Experts of a small language model: width 448, a variant of Adam for the experts.
Below are experts of layer 2 (counted from 0) of a mixture-of-experts language model. Rows are named down (a neuron's output weights, with its number) and show model dimensions 224-447. Each number is 128 + 32 x the weight over its row's rms, rounded and kept within 0 to 255.
Before each expert's rows: "comes before" lists some tokens at least twice as common just after its tokens as in all text. This comes from a sample of Wikipedia text that the model never trained on. Tokens count by the router's weight.

# expert 10
comes before: " ", "==", "===", "-", "The", "In"
down3 [110 119 134 159 152  82 133 103  90 107  84 136 128 190 106 118 117 167 155 166  87  83 130 128 135 207  89 140 109 140 157 129 110 105  96 106 137 160  84 126 162 117 124 161 209 122 102 136 143 122 146  94 146 112 150 110 103  94 123 131 105  55  97 116 197 118 108 127 126 111 138 130 156 120 125 112 126 109 154 163 160  86 148 129 142 115 130 114 170 141 165  75 141 169 114 172 149 109 136  46 138 103 122 104 158  97 178 139 131 153 110 157 146 114 133 160 154 113  90 170 123 134  92 135 169 186 159 144 137 124 129 107 114 145 141 128 126 119 127 124 170 126 173 121 120 121 104 117 157 186 116 105 135 160  83 173 144 112 163 155 132 188 116 105 128  77 146 114 134  84 125 103  99  87 160 118 126 109 135  94 119 117  92 152  91 113  97 169  80 168 118 115 105 154 153  86  78 202 127 134 105 172  88 166  86 129 169 105 149  87 126 101 120 122 119  72 170 148  70 164  74 116  92 110]
down4 [121 117  70 101  72 148 178 159 124 155 174  86 147 120  75 159 105 134 120  81 104 149 126 122 107 126 129 158 156 151 184 142 123 116 144 131 143 141 151 118 149  86  90 105  98 154  98 194 129 156 123  77 136 133 106 129  73 132  56 170 137  80 121 138 135 145 138 111 156 126 154 129 112  99 100 132  63  99 142 101 113 129  66 115 158 131 107 161 138 113  95 129 122  82  98 139 137  90 141 116 128 105 115 178  91 120 143 147 103  90 169 114 133 120 114  58  82 144 121 117 153 113  92 117 133 142 140 100 134 111 114 159 123 106 133 148 136 137 141 157 153 104  87 118 125 155 131 121 143 117 134 151 112 138 140 107 100 183 220 130 118 144 101 146 127 130 112 146  96 178 118 156 148 112  64 125 137 106 132 158  81 121 102  98 118  96 123 132 144 156 117  93  99 153 154  94 137 114  94 108  70 172 185 114  83  96 123 133 105  93 132 111 104 150 144 156 134 175 149 104 137 166 175 142]
down5 [ 95 112 176 156 115 115 167 109 103 111 138 146  90 151 153  94 121 125 161 113 107 121  82 103 183  98  97 130 118 175 129 160 128 104 113 145 154 107 145 150 124 106 120 165 147 145  90 175  56 129 100 106 111 181  88 178 115 114 114  91  83 158 126 125 146 184 131  83 127 120 148 178 168  73  90  73 164 190 143 126 100 112 133  81 116 132 157 115 128 124 152 128 191 107 127 117 140 167 102 149 149 131 159 161 176 176 134 169 104  96 132 119 145 150  77 156 108 122 171 127 145 141 145 188 135 124  79 155 107 155 122  91  92  76 162 128  83 122  92  88 137 129 142 134  95 115 180 114 147 139 105  82 143 119 113  97 130 174  61 120 106 155 151 134 129 120 140 102  93 121 137 114 185 137 110 112 155 133 146 114 136 113  68 147 113 138 149 129 111 134 142 120 129 181 110 105 112 135 105 131 122 131 102 172 115 141 123 104 146 128 163  98  79 100 112 117  75  95 133 158 154  87 158 103]
down6 [156 145 132 125 105 125 142 136 149 149 148 127 141 126 171 122 183 139 106 178 125 144 154 118  89 155 163 110 135 133  81  97 110  27 157  87 128 140  90 159  85 192 171  80 106 161 138 101 159  94  87 120  94  49 119 145 117  41 130 128 141 151 154 103 185  78  88 204 135 143 151 141  94 125  93 161  92 144 112 163 131  88 131 161 132 216  88 199 101  94 105 124 146  87 140 103 140 143 112 141 160  86 126  84 142 210 153 190  44 124 103 130  46  62 124 111 158 111 128  98  63 135  73 141 134 101 122 101 126 126 107 104 154 159 101 113 146 139 127  96 131 149 111 121 140 143 125 134  99 121 109 144 169 134  89  97 192  86 126 138  88 145 106  93 117 154 159 156 107 128 151 116 101  93 119 114 105 102 132  99 163 160 127 115 148 148 160 128 145 126 114 155 117 125 129 167  84 172 163 136 148 166  69 139  87 137 130 133 154 133 165  83 150 128 132 144 153 114 145 117 119 170 103  80]

# expert 11
comes before: " |", " |\n", "0", ")", ";", "%"
down2 [130 116 198 115 105 149 100 122 111 109 167 164  83 163 166 172 163 162  83 180 115 111 201 126 148 125 115 169 116 122 102 145 145 160  78 102 130 123 125 178  87 170  59  97 176 169  63  74 110 100 167  76 144 148 112  87 107 154 154 139 151  86 110 114 170 130 162 193 124 150 175 143 177 211 141  85 143 180 158 154 155 122 154 110 129 104 134 104 141 131 155 122 186  78  95 109 116 123 118 154 143  83 109 124 136 116  75 179 158 141  76 124  96 143 115 147 117  85 116 186 110 149 112  73 141 136 102 134 141  99 127 132 118 167 102  80 123  84 116  93 193  80 119  93 134 156 171 164  70 160 120 159 106 184 101  84 119 233 143 176 140  92 158 115 112 126 173 108 140 141 124 153 157 168 147 157 122  91 157  54 141 145 104 129  86 180  79  83 156 131 155 115 137 155  94 122 140  95 154 142 146 134  58 129 122 102 139  62 179 111 120 134 152  82 126 158 171 114 100 131 130 106  97 151]
down3 [ 57 137 147 120 144 127 135 115 184 113 105  90 121 201  98 157  46 163 162 126  90  95 121  84 169 143  96 153 137  95  96 147  85 148 106  81 139 156 153 165 134 182 184 160 159 137  90 133 128 120 104  44  70  88 130 106 168  89 140 118  98 106 113 116 136 174  53 128 115  71 115 140 191 137 137  96  73 151 125 121 124  70 149 149 143 125 129 180 129 129 161  83 138 155 130 203 110 157 133 133 140  76 146 130  98 141  81 114 119 140 116 105 176  66 121 161 145 151 108 132 106 114  42 132 117 123 160 154 171  88  98 104 134 137 185 154 125 152 137  82 163 105 111 125 178 154 135 120 146 191 147 124 146 176  88 158 117 174 149 147 150 181 125 120 107  85 127  82 154 114 105 170 187 152 127 109 148 138 158 156 124 129  80 161  67 140 123 161 107 126 110 134  94 183 125  86  91 186 145 181  85 167 140 112 114 108 173 124 154  62 131 122 176 123  75  95 120 130  29 119 159 138  79  82]
down4 [121 124 149 130 122 103 149 133  98 163 158  99 137 119  91  76 116 140 133 158  86 175 146 171 146 151 147 101 184 159 133 160 123  97 116 126 167 126  91 120 157  73 141 117 139 164 101 163 126 115  99  68 205 102  60 125  88  86 141 178 157 150 114 120 147  71 137 156 172 158  96 179 107 121 100 163 113 116 156 124 116  93 115 141 177 113 113 158  76 161  98 101 164  79 103 107 137 152 138 175 128 144 143 172 152 143 166 142 141  86 132  76 125 126 179 106 123 114 100 121 149 106 111 131 159 183 148 157 177  79 218 145 182 128 119 136 157 125 115 149 128  98  66 129 180 118  80 166 103 141 118 157 112  86 170  98 130 100 137 154 129 139  84 110 159 196  90 123 124 157 129  92 128 110 106 102 193 153 126  79 106 148 135 107 126 150  97 161 102 144 143 105 146 171 100 103 148 143 102 127 150 138  73 179  77 115 123 140 139 146 162  71 172 162 176 204 166 141 135  95 112 172 109 121]
down5 [100  92 156 132  87 149 127  63 131 157 108 157 118 152 155 135  84 147 131 162 144 146  90 106 168  92 140 143 116 137 112 171 147 107 137 125 154 145 142 159 109 148  51 138 119  90 100 109 115 150 105 103  92 147 124 162 115 154 140 105  82 114  85 138 144 195 143 132 131 151 191 133 224 115 106  59  99 151 147 127 118 127  80 125 133 146 163 116 137 166 155 106 218 105  96  86 134 186  73 161 118 103 116 108 170 143 106 166 106  87 141 129 130 102 104  99 122 141 170 139 128 178 119 167  92  94  68 134 127 189 136 157  85  92 109 148 106  84 157 147 174 160 138  92  96 132 138 132 154 146 152 111 175 127 135 133 104 129 111 124 109 150 139 121 119  75 155  84  94 119 153  95 188 102 108 100 102 169 126 102  78 139  47 143  57  90 132 124 110 117 147  63  78 151 100 103  78 137  98 108 137 170  88 170 106 115 113 155 111 165 144 116 131  97  98 121  88  99  80 154 134 138  89 139]

# expert 7
comes before: "20", "19", "18", "17", "10", "15"
down3 [ 68 163  67 147 175  86 111  95 154 126 122 105 134 175 176 118 101 121 176 148 103  86 138 116 168 170  94 114  88 142 121 185  93 169  91  94 163 118 101  81 183 146 113 136 176 107  86 122  83  62 147  65  99 150 130 133 142 108 102 108 128 122 168 120 154 167  94 172 153  45  88  85 149 112  70 109 115 168 177 210 125  82 195 117 128 152  75 130 113 163 166 118 178 147 103 138 137 147 128 122 139  98 141 118 175 147 116 127  92 126 110 140  91 132 128 126 167 114  75 120 138 142 107 139 144 135 105 153  65 162 120  67 132 153 116 130  91 190  97  64  90 143 148  93 109  93 120 180 144 254 115 123 120 153  94 138 115 145 122 163  94 135 174 149 146  88 130  96  66 128 109 152 136  85 126 118 148 135 111  93 148 135  98 124 123 185 110 118  83 103 124 148 129 160  69  92 107 189  91 132 110 125 197 128  83 174 163  99  99  66 166 113 121 102 122 111 126 111 129 123 155  97 126  87]
down4 [115  82  92 125  77 181 161 145 148 200 137 145 141 142  37  95 111 158 106 101  66 119 139 133 132 145 116 127 124 153 197 152 133 123 126 101  80 131 103 122 125  78 111 109 146 127 101 184 142 156 104  62 153 140  96 101  89 157 120 164 146 103 153  78 127 101  91 149 194 116  91 167 105 117  49 178  97 134 109 100 123 145 142 172 136 159 101 155 128 158 116  93 149 101 150 136 134 120 104  99 134 122  99 125 139 163 198 151 142 195 143  94 145 111 200  72  95 150 128 153 146  99 134 106 134 125 111 131 203  94 130 134 155 107 122  94 117 175 157 101 102 112 111 117 144 155 104 201  47 157  86 129 124 151  98  73  90 165 186 151 123 114 126 109 155 185 142 144 118 193 114  74 106 135  87 138 169 111 150  88 119 147 142 114 121  94  70 155  88 180 128 133 139 117  97 163 167 133 128  95  83  97 120 138 106  43 102 105 108 124 166  94  69 159 117 136 128 178 202 143 101 125 152 174]
down5 [102 101 167 181 137  98 159  77 151 144 133 169 129  97 117 126  96 168 201 152  71 105  86  69 162  87 130 144 105 188 153 152 165  76 160 138 137 119 187 129  95 116  81 133 150 123 117 172  97 161 122 117 135 166 138 170  97 140 118 127 139  87 126  86 138 195 125 124 196 124 135  96 158  75 127  87 119 157 101 157 108 146 103 142 114  86 200 157 137 162 174 128 162 112 108  96 128 178 133 157 159 117  85 121 166 153 150 181 117  63 176 117 147 135 141 161 134 122 146 120 161 139 115 169 121  72  56 108 104 151 159 154 133  97 130 149 173 111 127 102 149  94 155 139  83 178 122 181 118 134 163  92 130 148  93 131 111 169 119  99 137 142 122  95 123 102 144 142  76 106  72 129 206 124 162  91 177 131 153 102 111 138  78 165 102 120 168 121 121 118 116  79  49 168 110 111  91 158 147 170 117 150 124 139 120 148 102 113 128 118  83  81 124 106  78 119  75 148  96 146 129 124 141 118]
down6 [103 117 142 113  91 134 138 168 121 147 140  99 128 220 153 156 196 167 185 152 153 178 127 111  89 136 105 106 123  92 120  72 154 153 149 158 127 141  85 161 131 111 168  83 128 199  99  83 148  83 133 125 142 130 122 153 114  99 142 149  79 121 120 121 141 113  90 150 141 157 111 142  75  86 131 168 138 156 124 155 169  98 152 103 124 172 131 145  75 132 150  59 167 104 113 135 126 118 118 123 179 100 182 134 179 167 118 101  58 142 130 154  55  94 126 101 145  84 100  70 134  67 121 119 166 137 122 124 143 119  83 119 136 170 115 108 126 103 115 153  78 122 142  66 132 152 141 123 133  60 139 175 125 130 153  54 107 142 132 150 115 104 138 153 127 136 174 147  84 177  89 151 134 125 130 134 108 101 165  93  76 144  97 123 129 143 127 106 198 135 128  93 141 109 128 122 127 155 180 135 183 125 113 115 118 137 103 131 184  89 108 138  82  99 154 143 209 129 183 164 105 127 115  58]

# expert 5
comes before: " ", " the", "|", " a", "1", " his"
down1 [130 125 157 175 117 123 136 130 178 140  98  67 147 107  76  57 110 144 119 116 188 166  92 147 159 133 125 135 173 133 145  94 187  57  97  95  75  67  60 143 161  98 194 113 138 115 133 131 117  92 107 193 137 153 144  97 150 123 151 138 169 122 161 101  97 133 153 113 176 145 100 155 115 148 148 146 137 142 114 164 111 119 137 109  94  81 138 111 136 114 136 139 143  86 120 129  73 158  77 153 142 171 183 144 126 142 100 117 134 170 140 116 105 136 111 154 115 133 141 119 139  93 148 122  89 162 101 127  96 111  80 134 139 122 111 122  82 168 124  94  82 152 168 118 102 137  54 131 173 140 151 117  85 131 120 211  96 117 150 129 130 133  98 128  82 122 135 111 116 122 140 147 147 118 114 129 112 141 129 204 192 169 120 114 174  92 129  98 119 143 141 127  90 138 162 156  97  90 108  99 143 112 159 156 133  65 117 114 128 133 117 167 210  95 116 115 123 179 118 117 133 109 185 118]
down2 [102  51 155 130 109 106 144 106  86 141 158 118 111 189 102 119 152 185 137 103 179 144 128 133 163  86 103 136 180 118 107 186 161 189 129 155 161 164  58 188  71 108 108 146 128 145  67 138 106 117 120  78 106 151 144  62 121 131 115 118  90  92  83  87 131 144 118 142 119 139 149 155 168 117  73 114 119 164 122 150 177 116 134  85 147 113  88 109 152 160 129 186 110 165 159 163 103 105 134 138  63 148 130 119 146 124 126 160 140 128 115 171 122 121 144 136 138 132 162 183 129  96  98 156 133 157 172 135 140 135  51 139 115 187 120 108 120 118 124 149 193  17 106 127 127 141 124  47 165 147 170  91 119 151 116 127  83 146  86 123 129 157 151  97 121 176 143  93  86 142 109 157 158  96 119 171 162 119 144 150 123 149 103 114 125 195 104 169 127 163 157 110 130 158 125 104 133 135 100 152 100 122 117 139  93  97 131 143 149 144  99 109 103  88  85 171 153 149  64 116 150 107 173 133]
down3 [121 148 155 138 151  94 121 124  97 134 109  66 142 213 130 128 101 139 178 152 162  96 144 128 195 136 104 135 127 130 115 151 154 184 107 121 126 154 117  53 151 143  81 127 186  26  77 131  89 133 139 125 120 148 102  68  75  94  86  86 143  81 116 112 136 172 120 101 118  92 116 150 168 131 130 111 102 110 124 119 195 109  89 110  79  99  99  93 115 133 178 145 169 126 142 164 110 156 113 106 102 122 158  88 153 118 148 178 151 105 115 117 147  92  78 190 127 171  98 136 161 105 115 115 154 171 155  94 145 160 123 132 133  81 171 118 163 155 151  79 153  90 176 119  87 111 124 105 184 185 111 103 109 158 138 155 161 117 109  90 106 153 130 114  99  97 115 148 144 113  85 139 125  98 152 125 192 107 138 104 107  98  71 148 114 127 169 126  89 142 126 136  86 131 141  68 174 163 141  97 117 177 130 196  74 135 182 114 156 131 112 103 140 111 145 120 115 133  78 113 119 125 149  70]
down4 [105 150 109  78 109 172 192 157 127 168 146 125 106 136 106 128 156 163 125  88 115 150 123 146 162 140 161 135 117 143 199 169 117 135 139  75 133 179 146 103 136 135 114 133 141 171 129 156 124 129  85  96 169 134  90 143  58 120  99 154 138 124 130 167 155 143  86  94 149 145 119 110  78 140  70 143  57 114 109  80 108 173 120 125 131 143 126 169 130 122 125  86 152  80 117 158 138 131  77 110 134 153 129 152  77 145 179 156 105 129 122 149 143 112 108  95 130 129 115 114 155 120 122 134 147 133 117 128 168  58 118 141 107 112 137 109  81 109 118 120  92 134  54 121 181 152 147 154 107 155 102 185 143  93 129 141 134 187 195 148 110 149  76 131 153 124  79 126 125 123 115 107 144 151  79 120 122 117 120 106 107 130 154 158 154  87 118 155 114 197 109  97 122  98 126 119 142 112 122  93 102 165 103 105 117 174 105 133 103  52 118 107 121 140 165 126 185 120 145 131 134 112 133 163]

# expert 14
comes before: "-", "–", "\n", "|", ":", ")"
down3 [126 162 133 141 119 120 110 145 131 166 114  94  92 198 110 144  51 153 164 148 140 122 140  82 151 120  67 149 112 143 135 155 127 143 135  65 129 124 126  94 193 152 131 145 156  78  77 135 126  84 154  92 133 173  87 113 170 132 125  90 110  86 108 186 149 143  87 109  64  79 158  85 170 125  82 137 111 165 143 131 161 113 135 171  99 130 140 120  70 156 159 112  78 129 128 138 117 157 152 123  69  99 164 117  84 176 112  97 170 124  63  72 183 143 131 174  88  76  97 122 148 114  92 111 173 150 126 179 122 137 129 116 106 110 159 102 156 199 162  97 119 136 145 154 152 159 155 125 114 170 148  78  88 204 149 193 140 124 100 160 126 128 164 120 146 104 116  72 155 139  87 179 157 158 110 128 131 122 107 193 110 124 105 133 122  74 162 149 131 113 148 181 122 151 122  85 117 136 134 142 122 127 131 171  94 133 189 121 132  71 116  41 143  99  91  96 131 166  67 116 155  94 122 100]
down4 [172 138  85 130 103 156 167 148 119 191 153 136 181  77 142 147  84 154 110 105  94 152  84 101 170 166 112 164 140 145 152 123  77 158 140 107 178 160  95 133 128 122  97 122 142 155  98 145 106 124 109  54 159 132 133 112  92 114 110 164 118  93 162 105  83 121  88  92 162  96 127 169  90 118  91 128  90  96 104 103 133  94  90 113 160 193  75 180  92 158 182  94 145  90 129 150 130 138 125 132 110 131 136 149  80 118 151 172 137 145 135 188 174 162 184 105 122 118  80 120 143 131 123 183 155 144  76 154 130 116 106  96 136 157 119  52 132 153 117 103 104  89 117 118 125 143  97 161 100  90 104 142 143 114 126  71 139 167 175 171 113 137 116  96 159 140  99 130 169 146 129 103 130 156  92 110 112  88 137 157 121 122 177 160 161  98  67 180 101 154 127 123 106 113 123 117 141 126  75  63 103 157 157 114 102  95  70 102 132 146 109 132  87 115 196 142  86 179 175 114 120 134 151 124]
down5 [148  90 164 172 124 100 169 139 141 114 101 158 121 181 155 150  74  87 138 162  91 157  79 112 136 133 133 162 105 134  60  73 112 115 116 130 146 111 120 162  93 118  55 108 108 131 127  93  62 171 135 153 142 197  98 149  75 109 136 112  94 115  95 138 135 132  86 113 120 121 143 144 115 102  77  65 157 132  89 137 115 110 113  83 167 182 191 125 131 123 149 114 186 140 176 112 104 164  81 151 149 136 167 157 128 134 117 174 130 129 115  66 139 111 182 157  94 128 148  78 121 113 129 186 129 115  96 141 106 188 175 115  95 134  83 150 136 106 141 140 146 199 125 129 101 149 130 150 125 106 156 133 162 178 112 119 123 174  77  96 118 136 137 121 108 155 154 124 148  85 147 138 168 133 130  98 142 162 161 136 100 125  90 100 108 113 141 139  94 132  86  77  77 137  88  89  99 191  77  88 108 161 125 173 108 152 108 113 123 178 108  84 122 158 115 107 100 119 118 162  85 150 144 102]
down6 [129 125 141 121  33 123 140 152 129 129 158 172 138 127 139 107 158 171 128  99 156 120  92 123  96 158  96  98 153 125  64  84 138  68 157 153 107 129  96 172  85 137 157 134 139 198 107  91 156 104 118 114 107 122 146 104 110  49 125 158 128 114 154 100 114 106 148 165 110 151  82 104 118 105 156 152 123 194 111 151  95 112 148  90 102 149  92 151 107 158 138 124 159 113 131 152 157 132  92  90 144 132 165 112 187 134  72  99  27 126 116 186 115 103 125 144 107 101 128  84  89  98 139 145 164 127 143 123 172 161 134  87 147 148 152 142 134 136 106 140 107 118 155  84 134 134 129 163 132 132 139 196 108  97 140  84 126 152 112 140 102  94  70  71 112 116 117 142  87 204 129 130 110  98 127 128 100 155 181 146 114 172 165 125 128 183 126 127 189 142  93 102 160 126 115 159 181 180  51 140 176 150 142 129 135 128 127 139 153 134  78 138 125 198 133 142 122  93 122 127 112 159 124  90]

# expert 0
comes before: " of", ",", " in", " and", ".\n\n", " to"
down2 [130 111 189 162 112 155 131 112  79 137 148 156 197 126 139 142 185 182 109 161 159 159 148  88 129 146  97 138 182  93 111 148 127 187 127 130 126 184  70 200  64 144 122  90 137 143  88 141  91 125 139 121 127 162 155 109  77 109  76 112 123 114 120 101 108 133 156 121 151 157 128 137 172  66 127  68  98 191 129  99 116 157 101  77 201  80 148 143 142 118 185 142 189 115 124  83 148 110  76 147 121 104 107 120 136 108 103 139 100  92 162 158 122 116  89 127 133 131 179 143 180 142  86 152 139 146 130 154 130 138 133 143  91 139 131  87 147 101 126 126 146 115 181 127 105 116 187  90 123 127 154 125 100 105 109 130  99 156 133 155 135 113 133  85 125 139 134  72  53  90 145 129  94  96 170 162 126 187 174  72 132 176 132 143 107 182  91 104 138 105 146 170 106 154 143  91  93 139  93 144  76 170 142 107  73  81 128  72 129 145 148 124 149  47 113 195 142  74 100 199 105 119  62 100]
down3 [100 119 102 156 144 138 127  82 138 143 137 139 112 156 118 142  78 133 164 100  80  73 157 129 182 164 115 162 139 133 135 146 144  93 161 116 103 105 149 148 136 135  95 112 125 122 115 179 119 114 129 106 121 152 140 111 129  98 120 103 122  98 132 113 140 189 135 159 174  49 121 124 140 102 142 121  85 158 139 147 173  82 140 157 146 145 109 163 130 156 124 130 129 142  88 154  98 145 125 117  93  95 201 125 135 170 116 145 128 129 105 132  92 138 113 176 112 152 102 186 125 126 114 178 126  92 130 154 131 140 110 115 138 104 177 114 151 149 109 139  91 149 105 102 139 172 144 165  96 155  36 121 121 194 109 115 121 123 149 141 102 128 167 117  73  81 142 123  76  88 113 163 123 119 191  74  98  77 122 151 117  59  74 158  92 114 140 159  68 175 129 161 107 191  97 116 148 185 121 182  84 124  81 174 126 147 145  76 141  79 116 174 171 111 156 131 125 176  90 119 139  88 121 121]
down4 [153 163  84 120 137 102 192  93 117 154 141 123 138 106  97 141 114 164 100 118  92 139 126 124 129 140 162 144 122 129 164 125 111 126 132 123 137 128  93  93 148 149 116 127 126 135  86  92 127 106  98  96 166 122 117 155 134  88 117 171 123 122 140 108 131 145 114  87 146 156  86 176 182 158  83 140 119 139 136  93  74 111 128 137 130 129 200 137 130 121 148 118 117 116  99 142 135 124 135  66 105 120  83 175  47 128 176 170 166 128 104 166 166  93 124  70 119 125  81 176 226  93 122 147 160 115  88 152 138 115 153 161 127 156 176 127 209 115  92 121 125 136  89 121 134 163 149 140 128 139 114 144  96 109 136  68 161 146 170 106 135 158 144 135 123 115 121 142 153 107 165 134 151 164 111 150 126 158 150 134 104 114 163 189 169 101 156 112 137 108 145 145 102  91 120 149 138  99 127  92 154 144 106  67  78  77 110 141 183 133 174 122 117 141 146 149  95 134  96  79 168 147 134 138]
down5 [135 111 163 143 109 139 147 130 117 109 134 144 123 176 178 110  93 154 153 136 111 205  76  93 165 112 133 102 133 157 132  95 109 118 135 129 139 120  99 166 101 125 151 186 119 105 110 123 104 133  99 135 129 193  94 136 158 132 125  58 102 111 149 155 139 156 150 140 149 164 132 137 169 120  86  73  84 160 129 159 134 114 102 101 133 174 172 107 124 154  95  72 187 127 144 136 121 133 105 193 122 127 140 142 129 142 103 207 151 119 101 110 112  77 108 184  77 177 205  73 136 142 156 164 134  66  52 180 134 168 129  83 129  77 113 128 112 123 119 131 142 166 152 160 106 152 169 145 171 160 112  73 119 163  86 150  91 119  86 105  99 155 159 111 123  93 157  91 136 125  88 128 160  87 125 139 108 173 159 123 128 153  85 101  99 141 128 143 104 122 182  77 176 188 101  83 125 190 123 149  76 160 131 176  97  98 106 135 148 129 117 105 127 147  83 123 100 122 129 121 126 112 139 112]